Weights of a small mixture-of-experts language model, trained from scratch on English Wikipedia: a variant of Adam for the experts.
Below are experts of layer 8 (counted from 0) of a mixture-of-experts language model. Rows are named router (the router's row for the expert), down (a neuron's output weights, with its number) and show model dimensions 224-447. Each number is 128 + 24 x the weight over its row's rms, rounded and kept within 0 to 255. Numbers have three digits each.
After each expert's rows: a language model's description of what the expert responds to; "comes before" lists some tokens at least twice as common just after its tokens as in all text. This comes from a sample of Wikipedia text that the model never trained on. Tokens count by the router's weight.

# expert 59
router:126106145095133115110101101133113133156140124128076152157140092135135116139102107158182098126134118092170095150077135147118145113128173151134163141126130124106139157131142110170149161095134120133106163160112154161153165119074144111093100122155100141106153108168132154137174137157154128079130144101173153100107118141174124159120134157134128132171100104123112118117125120132169164071140140106193166161137157124141117071112122105151114142088119155123121125081122126115163107137083140149129110070148135134157162140103123106100141114138142173163104122116114115105125140098087127124111073102105111086153100097133163090099120131166140145103131111119152127147134113171077112107165
down0:133118117102150152121099123123190119099136143123120084172109145117169177122118156174102164098056109103138139115152109129112116130130125104103126124134148164104127156129164114161131095124156081085100158169119128100142083169128159132129105138093129107141114155149083127110115115117153085112138176125094155173140123139127126164120105110125150143083131120116101149126141093126121112151145134173146106131092168148138153122108140182161160188134144082152125138149149129142108071120135133101131117111135131140104180111146167124112114140118133100119095145132172111142162117153167134141114175088148132132144124171129144114125115149124126155130152122136111120090131134160125126122122
down1:118094168170080171134124135088134103123094135124120143113083132113121140103097134159120102135111112141120127139122119143162096109160152146134119082125088090101096164124104105096169157104141116121137135119120136111091144084118125116121133125125134135130133103147114121137096104147108118122081151109121107105135157149162145134131085157153111101127147142161161122151111128132165100150119132124156141110098124130098137131144146102105160093126170096106135100101156149144117115120105147147149147128141171140157136115140129144126138051110127164086145117106134100135103178161111095098104143118168144120077154141105165124138130091113125162106123140115101151124187127103123117155131
down2:129160127162169110105103121101122117169132113124123103105159144100105076164149117092129120141091097114172109156102137145139135129124187114117122166111115157118157104134125106079146123109151160147129143132112109149124153149109146058142145125120151129129164154140098158100136125138152094134121149126146150170145130078160152144102183143135127103160116096160129114130179165179139149135103137121117122118101154105124108144115082151083133064107105155134208139149134094118139118175125134134150114135187103154147128142138116139127144111142156193158154133118092122117100140111162132164102105121110083114115179123122165142140119176156127121161139112097139130136116129119125130147140
Description: Newlines, dashes and commas in infobox lists, results tables and census percentages, plus word endings before those breaks.
comes before: "-", "|", "=", "The", "In", " population"

# expert 24
router:161108151097153114076085092101104133119136123129099119173133159131131116167181111129166108135162084114146105149100137146122142118115170164103179135148170116139138170118152154122140180092149114159123132169104106137114124094079133143089146140134117147121133135185149130127154138153147130106155148107140124128100152146136120115124111120148070149147105116169111134120144104096120138128111117139119137124164161162140119131174114098114123149119091155094077161110122109130127136108122148129120110118137143168116130124111168136152147079179135152147134141141108104132126173098116092134097112082129097077140096126112161131130092145152128166090115122146148117158135112142111147060154
down0:122116133086141159134095121133131103121112092148143122154131105120091129167097097092163142128112177089171130124161095115166109082136145100139075154100121128141110096110145113122112090138139143140128169120117128155122136105131118107134110166138158116019132107123158139142120159151108128130088158174152159140122097129148131154137123114104164078139130137111140123106113104077126107136106153132092152111123127146109137105102157122117096106175113136106122102088103149104151171145133116142104094176149160109118146124128146121165108131119121162095079127157167127164137164100113160161139142126148142136160115145136135154103110153101109152147170099123088093150135152095159135156119
down1:145081148102175057159138157141161154140134131131140176145121116109147113136168085143163100134134151139132136107132121093150099140104095164121102146118144105105136152159146118135146173133100115143122099121132124114161130144105146136078146148155099119103094136163128089139114149118143132114141127100144086153152150144152117141146125099145106117137112115157133152089084117092109150143126136152157130098130158138172134107113103131109159131140169126128159150134096131116111133156147108163154085114126082154147067094136122146123179156111136140155140168112124157110113105104120094124107149140110096091165179105138087078135146093169132128125136165176123149083185130113143120102128
down2:098119113147107113122118143127163108151116113136134110123145125097110123129161108160165114131134125129154166098097135126111135136106136099115111121076134116132126121084121124152122097118102146124164131145100167137111092070170121118123108127130092156130164073116132128158120147202124092115113089148099165124154088122121155114100118153139106132137126115102112140105119134101130172135133141153119124099093083139156113096140135126115120137161142142168128140129061153116101113120140143191088105111155129101136124148122186114122146104167112129136129144088090156156139161105125121131147136166128178126133123133129117134123117118120123147121146135119154145157134120147162145135117
Description: Numbers in football appearance and goal tables and words in club-career prose, such as 11, 1, first, fellow, Inter-media, ft.
comes before: " |", ";", " (", ")", " de", "%"

# expert 7
router:115108135138154073136073132141100145152133151141104150154159111142120094149148081137140131150129076094151087160115138132126134121108149147133126131137166130122140143105156123142160163111145129203111124139120124139137140095074121098088115130158145143116144112141174126124138142140141133129142128126150132123102160095129118187124111107149107148125117117124108153107161104120128151128134140099135178148117129147166088079172111079135120168093111145062108149095099139160153156140114150124102102116162173128135113159076143117124140103143128129147074122129076093102113150101098077153126097102136113115157125123110136132101124137155131159108105108145141082148105123142082112132164
down1:128108089141121087102177132172133160093126105154122127109100156125134137142138133106121169107140110124115108112122083140133177153117117142109122143117114156127107141150153127142132126121142148114078139109113148138159140103188175132123111178146114151152096145112147115156152137117134106115109128138120122118170119155089123148134152083134102107128144166135130193120150177129144114111154158134135153095092126079133092078106087118129149159160109140157101129138110119126122150151112126160144152152139074108141124108136137122119156092162130125133128117144126135182130091120073162119105111122124147135112103142083154137116148167135145121130122126102101152110186090144105095120142
down2:122154126128118139112091139137093085144137094153133094159160108126126103121123115137140112152144157123133183144152111111190126127116072113139106116125138133147130130148131135137136097147165115108149138134109117107114095122091123123161088133130115149133157107118102105150075114161117142120108108079119178102132125126139131152100117131100140131093089148160124169141118104122134127105144149113135173193146159116136135133084120126134138111193093141110174168103079124106093120142176122164138131098129099101157144139160120129163169118123118114143136139133131122104100139119142144134134113144168119130117115125143147200121127102135113135134129161131152154119117173148111126089161
down3:164114111119137145114141139128145134101156157081131104117153172088121131131129122138114089110199128136094101151122112112165141125120184109151095152144138142124102170169168105110115145133138142119161124148119153121122168130116114091134121159083126154140177150135141116111150094174117069152103126122146151134094125157133123176134152127129125112134129129110154129138126147145153143107125130113128131154125183124140113121139122071090119112140149116120137102097135151110125130120166131105134133087104148113123129127130095103134162118144105145082124137110080163134160123152134127134109099150146103120137097126127080148177093104159149115118106109153093134117129110084135144123124
Description: Name endings and field words in dash-led credit, species and career lists, such as Koukalová's á, langford-i, Type species, Edited by.
comes before: " |", "\n", ";", " (", ")", ":"

# expert 62
router:137102128101127107086097126137121148169153099119096149162160130147153110120155101152148105133161101123131113130103160134130166080131169132132145145142150110146116152106149185145161194147129107138118155165140143144108185092121149136108117089113109165108140108158128134122157124150162151097146173115152097140114145096136098128124133110161130143112137139117105117118142096110146126093118145111143173130105139139165086105144079113124080136078109132082078152088134106169137132128132143172127118124173180132139151139096112113094154121154179165123108120136109096099106149090125103164115113114170090114168117120118159115107118154151140159112123146135173082155145095123121107131120
down0:167120127168102172149112137102132129185132130130139100109102133125094106127106130113162106105105128110120137125167099127130142155171115147107130113134129152116138140094163106145121146112121190148093086131068125157132175161151107126112104140150112119127117142157129169067126107129135108143138105153088123156081138181146108124114109146091111123096139147067107128120126163108148126179119152125112112123139202121157140150141075137101160185133138137109131106109123138082123151165113131170098129099127099111128112156134118166093124132119135161129108163130128117177108098088151136154078200154103164113113124088153116172160178108136131146143120127093116128129159159123164129131146
down1:105148106112110143157143074110104125088151119120136078140090121099111161164156131164104136115130096094114120174143136084103146136143113115108131178109112125089113109118146094107098115088096122063147115126117125105105125118151131152126135116123113103143133139157144114135121112161159159178131133138123108130093113107145091119140138093122131141126081113129119141102174155112110110085157119117123166145113124177111113133154093139093119098160131140185148147112154126095119086107131131126145183114148118118167123153146137096144152123136134112119114076103159110107111137168143124139188088160119117150090119109162094104122112099170166114141151142181134158097106085112124105127111
down2:169128166144157113120147146149163126119129138138109118117145148152121117151152134129137143138122157120096127134132140107111092155148121117079134104128177147150146125106064139164085136060109114152182099148185106066141103098129080126118129105164119121165137152168129128136163114066068143127180137134159142117107092100081131122112141138104168167173150164125142119137155131144148142088134133153120112120180115136124111112180149140115089156102107094158105150159167114120133171095077153169088155154092150138159131143111102130135149129135099151141129143103112113088156119124155147156167155153123136079142105117136107134136132126142113125145127186111121124159129134136099193085111
Description: Past participles after was or has been, such as sighted, wrecked, found, discovered, and cell entries in sports results tables: years, places, positions MF, FW.
comes before: " |", "|", ")", " in", "–", " by"

# expert 33
router:134126156113169122112105103074128157143147119093076112144150149142152126135133107180149090115153122123180132163116132154167130131097149162090144162144155098121168143129155164169127152135120102140091155157131132165146157103116126120099128117140128163076127096133144091123122192149141143110129167105160143077131138122119133139108098088144101130160103128095121151104137086101157159099119173129174118158117134146151162123143118115091080142081110142126113144127118115152123132070097133160136110111154141163124168147136145109128155088147147157142123132152118101135114165070104100171111100113174095100159118104094136118099114146169145145083112178143137116149120110146094137104131
down1:103176085122090157147120123138132089133109100102152114118061161099159116119123120115153113138114136119148107119125121109138129077115096142117142153090152077129150101115155123114139124220150138167142148147129126110150158152142122147138153126117126165134140107079118106126119155158126196123109150134138100132141135133154143105114090159150128120161097127106115104126107148105138104142120086158117115133135117148122142130108110132161108119169131106135086090144144156107120114171150100140133162136128152129127144095141067116139124140127126156178105127152115144174081093136118087111142078078131128106141159121128104136110108129125103145126160094136119139128134116109146163112135
down2:112152098212113149081135092092089111141086133151158093116134131106139138112122117092106128139126115108112104133105138104141136138152138099138154106150098157135134154140149144081130106057093086116126095132139158129149145144126128080104127150111138097122150131123147086119147118144133132131158106100127180139126124128115106163103118148123135127120166156142135167091159124142115132141098099125132128106160134153098140134150147097029086113112114106174127141162137136119113150182109119132132115110092165096107173129100134093130099104137078103129080151134123157145139135110067122105138106135146129129139111145089158156084073119145090144088133171108135105118088119139126113155147
down3:153116109095116145122112132134117102172143133135085131145138133112089137152143146158149110163128107156094151129103125121149120157139166107147146105152120131137117155149134122157162119142116158101119057146119110109145128107092121150146117141151169136144081097103138147117137114136132150141134106144124138121112098095107112166125145142153127112137163127171116131064145151116142149139122150129153137121131129152146135143092158137151145129083108120071151109156114101175143111111133106104106110125177135166108162159138166083148182107143119178138100152150122100141130133139129147119125159120154131126127179147117133126154138121117098121113101095137167139176112169143126069130178
Description: Pipes, semicolons and commas in tables and lists, plus capitalized institution words in biographies, such as King Edward's School, Princess, professor.
comes before: "=", "\n", "  ", " 0", " and", " 1"

# expert 1
router:137110117132145135123108145125138175148157081135126116144122127139140081136183112140155094130125110113128114147096129180125134055116149161116166149117112136153157156128131128129141170108147115167104168164098140139140163111066140115119129120163115147132139110136124131148161143138162153114146132099165149101095140141109081165109087086162112132153110118113103140119162102113154146105132180123137134165104137148112122122109104108121147143093105143095100146076124083146159117135082128140086105117159155152138168126101105173101123091174172125143129133123125101124085151113090118149117131102150119129159127120144110102071130175150143153104121133121139090174111127142080138131166
down0:119072119105134158137084114143131131134133138164127131168078099121095157129152124118136127091141144145126143092187096119121094125129136137082123117082142116098123097122142139099152096147137139103071098130095158123095163128113092117102147149131135120093139136162108083163135094105148103151135111131111110123120082096103116134111119144106109142148113145177148145139149063066139184132098083142132133184138139101175139141125117134147108121120168162138133141094156135140107114135164105141109096132131166097133129105160085123200155116102111147115138070135125131110148147131132156174111138126150149123136099133127127116153101109102105103120132108090151098114145128124141126122156
down1:096115148133071116106151146098086119096130092126119126144105172096107127114139169127157118159127090087115118142157128160090150151146091176155084127133120105150106139102123125124130117126121104118131144137151160106147138135095107107164099113137163184108150149120157130108137075175107135087163118127118134119102149158135160127156106089122144144132137123125097118131092111127083142137144134136144137078123100109125100092111137102115132128108115136086112134131139133158134095101113148137109122129182088107137105153119142154129171103160120118182154137084114113093136095163131102107058084090135118127104113152134116112096099136132153093144157137089106116069117119126155161137047
down2:096155106109124130123101135147122148108106151141124164129143127109092142123116165100140115129108113151137110143154092123187164147118119138128171123136119126170117085155117128137141138132120139123113177087117151107146159123172070133086105123125116126137165159156121174177141091101122156162129090159163118113192142133092136100139111135122125097149171135139168136141113144138129150107119123147137135113130080153143120140116138123139143148146130131148138123086140136146076119142137124130165155127147164101137128142118114138139155101151106090108132160108145153126126132148147148119134144126141119103199112156090154124111121126114079121153182128159133084109122168113132120134105
Description: Number tokens inside tables and stat lists, often after a pipe or semicolon, such as 23, 15, 20,351.
comes before: " |", ".", "–", ";", "%", "0"

# expert 6
router:173083153133154098113094108107124158154163089122102138144125122167094095151108092156180107143132107103136104135101146137122167075106126135100170135137173122115126156115119143126168129126129128175083128133119140137138119075101120132117111112150083133108151091173130110102165134161141149121139130127125109090095160136159140149143135126161120147150096089134100156062126103118129134099102134121166157118103155124150127090158111105118120165107106129095109122091109113146161113112101162148104105113162148159151124153078160148125170125122129142155092144121119111119103164090114114148108106093104128140143096122116149109129122148171160137128097094120155124152123102148122142123133
down1:128122117176109156140089148111166129131131145111119160114115119155119120115149084138135139116152119129102131100098151098102108128134124145158136107112123111142139169106131159136140092124113174152087156111152117131150078167134120181112108116147105166115158118156111140157117087132127146101112103077119132119093113093122140100108169110117133162128087152126154124123137102108097128140130164159145093172117139178123130088088124126179151178181141149146118131116124181113158133092170146152125078132106143115174135152115131130144138112133097114128113156141120125119144086116102169112129149137118149095097083141135142103115126143169117091083110106157131139089107134133092135120139
down2:130107145115082073127098135118096170121107129081111125142164152158128111125132150141118145127125131074118109093154138077096139106082119145131101141111169160163135118121092141148102090176141131111119145112144133123152130117101119120127118118153140113165113117084114124154159117167083129129167118140168149142104144130148123117126089102119135122156140124121149113120124153121133110143129136134137172172128079142141132090128135157154096104108111076118089123091111118126130149166090139141134146129099161144159111198153095085109111112122140181140142113131118157142082121111097158156096143162106105153134158100121145113069129146152159136096126095114147166147076105123124138109121
down3:107117129164118140152112122142141112153166127143110175119144130088113134109141144103127141142128127145112123162142096087116126126104148161169136115118101122153173141158148109170150115135140087097156141152156125139114120146152139099162134108125151156102108111211060149125138111160164108146138126117158097084116120066137154130105161137128148172113166130146172123125108141140137141107110112148115148168119144119126108140108141114123138073145120141153130127089155108129130057121173134081151118172127141136158096133166145142131152143128104065129135129126121158152121145138144132124157127133119112106125086113127131135110169080193126107107147120059123121104184161142156119125126
Description: Pipes, dashes and units inside sports results and statistics tables, such as date hyphens in boxing records, metre, minutes, kg, Goals.
comes before: " |", ";", "\n", ")", ":", " 6"